From a checkpoint of a small mixture-of-experts model trained on Wikipedia.
Size: 11 layers, width 128.
Experts: 64 experts in each of 11 layers, 4 picks a token.
Training: 426M tokens, 6504 steps.
Below are experts of layer 5 (counted from 0) of a mixture-of-experts language model. Rows are named down (a neuron's output weights, with its number) and show model dimensions 0-127. Each number is 128 + 24 x the weight over its row's rms, rounded and kept within 0 to 255. Numbers have three digits each.
Before each expert's rows: a language model's description of what the expert responds to. This comes from a sample of Wikipedia text that the model never trained on.

# expert 62
Description: Endings of place names. Final vowel pieces closing names and places, such as a in Cuba or Northern Mariana, plus words like City, Japan, England.
down1:141162150119168093173139090139152108134092125124153121178104127127164144152172092118155129138141114154152110130161132153174149171123172150123125130132137172175102136100129129138110146175154161172112131127121162140156142103157130119143116125152121128133114106123108160128151124115135159127115133126106101119137110154114082071113172164083101118096167118134150102147166112117131140121139

# expert 19
Description: Word-middle stems after prefixes. Middle or early pieces of longer common words and names, such as man-ag-ement, Sim-il-arly, in ord-er, with reg-ard, plus August, Char.
down1:162097169135151114115119117140120131117132101126132110090133141125131092102148160188139141136176134133133123094151128147126123137148095183119135146105082118144172143142040174124121106126111151155125133120124117064099132173116099136089090162115136166106139115076125131131133138122121142152110106138158116122105164152122165122100164099128143124124133135129135138155133137085145153118139

# expert 59
Description: Verb and plural endings. Endings ed, ing, es, s that complete verbs and plural nouns, plus past participles such as made, used, released, built.
down0:084136142135138136149123122125113118189119138151158101130150082150100122119157126119125089137149116121091107142110158089193101128119144096154130128124145119107106142079105106157113114139118125114097140134128113138146143120172123153094120147120132125183111116128150112140047203122146110107149152128111144096100145154115144117161128171100150068131123150136123101129130130137137145143132

# expert 26
Description: Spaces before numbers, periods. Bare space tokens before a number in tables and prose (in 2020, around 1742) and sentence-ending periods, often closing a quote or parenthesis.
down0:154096107138108142170125131134147174102144123132111091129133123118158122153143118137143169106121146172147144154133107111097177093125142121144095129122160140105089107101140158152129148144126188156190130108162146118152114118130117151138056178158144129109125174118106129154137115121157141152133161117123120107104136124139127148127103166120113175124088151124163106144141100166112155092135

# expert 53
Description: Spaces before dates, att. Lone space tokens before numbers in dates and tables, and word starts like att, ret, cont, as in attended, attacks.
down5:132123136110150101149161072115132094132146115111123140150145154117094124114126054127141103133107084159121137133152160138135132142114100100155120142103099132127150089154115167121188137124113140083161118090153114165151137157090131135090094155103125105164135155097140088123114133145097129150139117160115103119160135115122154132108105143150112110141093116121108116162114192146159097148145

# expert 42
Description: Capitalized name starts. Capital letters opening proper names and places, such as R, D, B, W, Al in Algerian, plus l within names like Rutherglen.
down0:152158115167147153176150160133137183159153142085100123163155129133121114121122106126120100115122098132104102123124108178149132141118115104121106092092139085120131098147096125109123101135130181123142100096147137122122109161157118145152144132156153084126105138129116156180151114149137107131124113123104082109135150134158158144187091121147155082117104130091093156156108123139103148108142

# expert 58
Description: Syllables after initial capital. Second syllables following a one- or two-letter word start, such as T-er-ritory, e-it-her, Sw-it-zerland, mark-et, W-omen.
down0:162145091109150111106121103133113116131125123092097118139128122119123183141123141134098128133174164158141094122106097133144133126141137126111102145156141121124127158122127143165152139109136093156137134174111149081094102115137134182135155117125130137113124085102134116164149178164113116124110161094133177136125074125124148134086170159160136112143123158166103135130109062093126136120082

# expert 9
Description: Commas and conjunctions. Commas, and, or, but, possessive 's and ), joining clauses or list items in prose and tables, for example "acclaim, with".
down1:125144130105173135127135162122121101119135117133163138087124163136176153126102137121131105105111142155182131125089144119151139103182069156092123100136147148113168177123087084088114151132131089089155143121134156126107133100112138126105106173143154119118144142119092098092131112106130102152137122122122111126141117144139150124145161156138162082118144129131123149109170113111143175136176

# expert 38
Description: Word-final suffix pieces. Endings on the last piece of a word, such as n in foreign names, N in ISBN, ics, ers, ality, and % in tables.
down1:139138109101155128133154134133151146086160142136078164115138103120120174127108092125130181111107122121175125126150152158131166167146138145098126157104127120161129118139134136157155138117163145112100160133189140106138109126153117147057148107159090137132111138093140125151187119101105154157128093114143108125107110130160129113099099097135119098098134112138118115170134132183119121106123

# expert 8
Description: Name-initial capitals, year prefixes. Capital first pieces of proper names after a space or pipe, such as K in Khant or Z in Zenteno, plus year stems 199, 201, 202.
down0:099124124114108150071145108147121117097153142109159090112115122117129047129118155057141153137118159116092124164113122106130134131194159100061106121146106130108111110127113147138132133123120134154104151116156161147153137122097100146133115102130122141137136121148152122113143108142131135100117130137134119166138160162105107103114154137161170124129129094147184134113155122149090141141171

# expert 35
Description: Foreign name syllables. Middle syllables of foreign or non-English names in sports lists and tables, such as ah in Bahia and Shah, ad in Radovic.
down5:192095088180125107133147126130142174101129164115130138117098093108122121162097134192105108132106134083112115136106114133108155087122185110145117110102154152128149089138165142108123131129129118116156104128079107158129145131140127159146147104140126088128180135137128152118135119110101162162135095150146163094135136117180153125124118134146144138145097116098109144168102133127130126116157

# expert 7
Description: Closing punctuation. Commas, closing parentheses, closing quotes, semicolons and table pipes that end a name, title or list item, as in "Song", (born 1960), Darlwyne,.
down0:142117149122084163119136159128109090137134155116155126123112114146122097113114134092132176127132140127074160106099078112101138140144117090133191154064119107145131158198125118157120156136123102135194157125154091125134121109141108157156156103124156090145139117123142101147103104121090098122140116143110116153142125081120117108131138109135117126121154147097115125157152119130142163107107

# expert 46
Description: Prepositions and compound parts. Prepositions like for, on, over, under, at, and pieces after hyphens or prefixes, such as hard-edged, white-over-black, co-editor.
down1:159118147140169139156155121103093086139145111134122109134077080130137120179134145090115124161097130123109110164127129097102124148107152146125147098133097121101128111060148153111100137106130118123170139105100096090116147129118118181141071119156142150130118157147105127076136099113127107111123129125134119090080129134142144142106105095140125141100125129105144116120097114120058107140114

# expert 44
Description: Opening brackets and quotes. Opening parentheses and quotation marks after a name or table cell, such as Snatch (kg), Decision (unanimous), plus dashes and slashes.
down0:104126125158133142147121094143141152104108177143151116113081189121128169098113126180129137094106151136124159149130139133122134091149111159109090130094126151123147105110123091115139129076149157111138106147156145144095122118155137089148136138190133100123164169108140169151151145111118092148138102140120099116134125089139131102126143107105139164108131105114092139059110136137126113105103

# expert 3
Description: Word-ending pieces, numbers. Final or middle word pieces that complete a word, such as ical, ately, es in Tennessee, plus digits in dates and the commas after them.
down0:171146127153140103089102173126126154175130145162044110144110100158119136096121151161143134137103143169117087124158138132141119148099121122130153097122081175166143150076114151152121097123117137141104120112121139137166135150135112137141086104122136144141116116121133105133190156147141120119135164123125108158147166161110094092127117105151141156152111113122146120130147137127115111153171

# expert 1
Description: Capital letters in acronyms. Single uppercase letters and caps pieces inside acronyms and CamelCase names, plus hyphens, dashes and opening parentheses, as in TÜRKSOY, FAIR, KDE.
down0:145137128162157155115142130134142121119107184136162087123112142087127158161144128113136112104164150138150173167145151142141108162144122128128092146160108126136103151124102139152134124149147121093157160115112135151149159153152138098140119154106144146134154126118151080109114130100154147136149175090092124132114080113171178151151099147096189109141099107148143082147128147162125143117138

# expert 32
Description: Adverb and verb endings. Suffixes completing words, such as ly, ially, ually, ed, ther, and common words like made, called, also, not.
down0:122144146182168153130156128143162090124121143162103103077133184152155097132116139120137125116111100118134104142099095134108128119091141140092139124165088087089126116133109154167192099133118110160136154145113112143071116186137133104154158106123111123127135147135126081122129138107099138132118150101082136122148137104111128081091114142148138134137148109133154161104152133129128124133095

# expert 47
Description: Name and nationality suffixes. Inner or final pieces of names and nationality words, such as ian, son, man, ij in Anastasija, ag in Ninhursag.
down5:109153087137113145134143115070104139120111110126130110083108158123138109161140119140146164138121119100173094162143133133169125142116118160148119111115106141108134116183092153144099071108105175161139115146188171119123125084159129079131083142152132138107101121099094138166083133152118108176129139115141101123123143122127112116129121186103121152140128120125121120127126123137131125087114

# expert 16
Description: Early word fragments. Short pieces right after a word's first letters, such as Le-ast, Dev-il, L-aw, Del-aw-are, and also in, On, West.
down0:153136101095088109115179136142114159117132086116153124116097112141126110106146110130141115143099133117203175141125105169146141098138118102128152157116105150120102137121180120145168075090098117142150100133129134161128082152124110146097124147136095091135151115132169157151131099125098128147100121126113158152122123076136152131106155136114128167114112133152153104146073123132153154115136

# expert 15
Description: Prepositions after verbs. Prepositions and to right after a verb or noun in prose, such as completed in, happens to, turned into, earnings of.
down6:098143090121145153134137053120142115118158140117089130160179089161132117138109128165149124141141108138141132134113133151184095085135111123145094119132159120135148117139146100146129123158111113120125137091158158106198124138141152160138144109069130132126137109119142094136153121153172121101144142089135129164129129147123124132154167148103166110115091106103106118157175092130149132151117

# expert 13
Description: Name-start word pieces. First pieces of first names and proper nouns after a capital or space, such as Mar, Fran, Mich, Rober, plus fragments like Dj-erv, X-b-ox.
down0:102152156141125146085123142111102144082115144148093131120113171082139096088104081094129148159144106105092097132111107130141175126135138166134127106145152075152113120147144116106127129160147127122098155103110135125135124104121134164122155151067129123160150142113112134144133169132104119147160187134115130114104102138129087110103107133129156116194123120140141121157085132139117106108089

# expert 11
Description: Capitalized name starts. First capital piece of a proper name, often in tables or after of, such as M in Manhattan, Har in Harrington, New.
down1:142113148155130149125140108123182144094124124108134102092112138101144165130137106095132124122171129149067169098124121149093138120133154106126139090120166109151160127112082108132094103164128118177121118104130102127084133123127101145168122161088117160120115166121127150173124146155120123142105121098155134054157126093088099127145084129116138122141130114140115166108117101127144163130115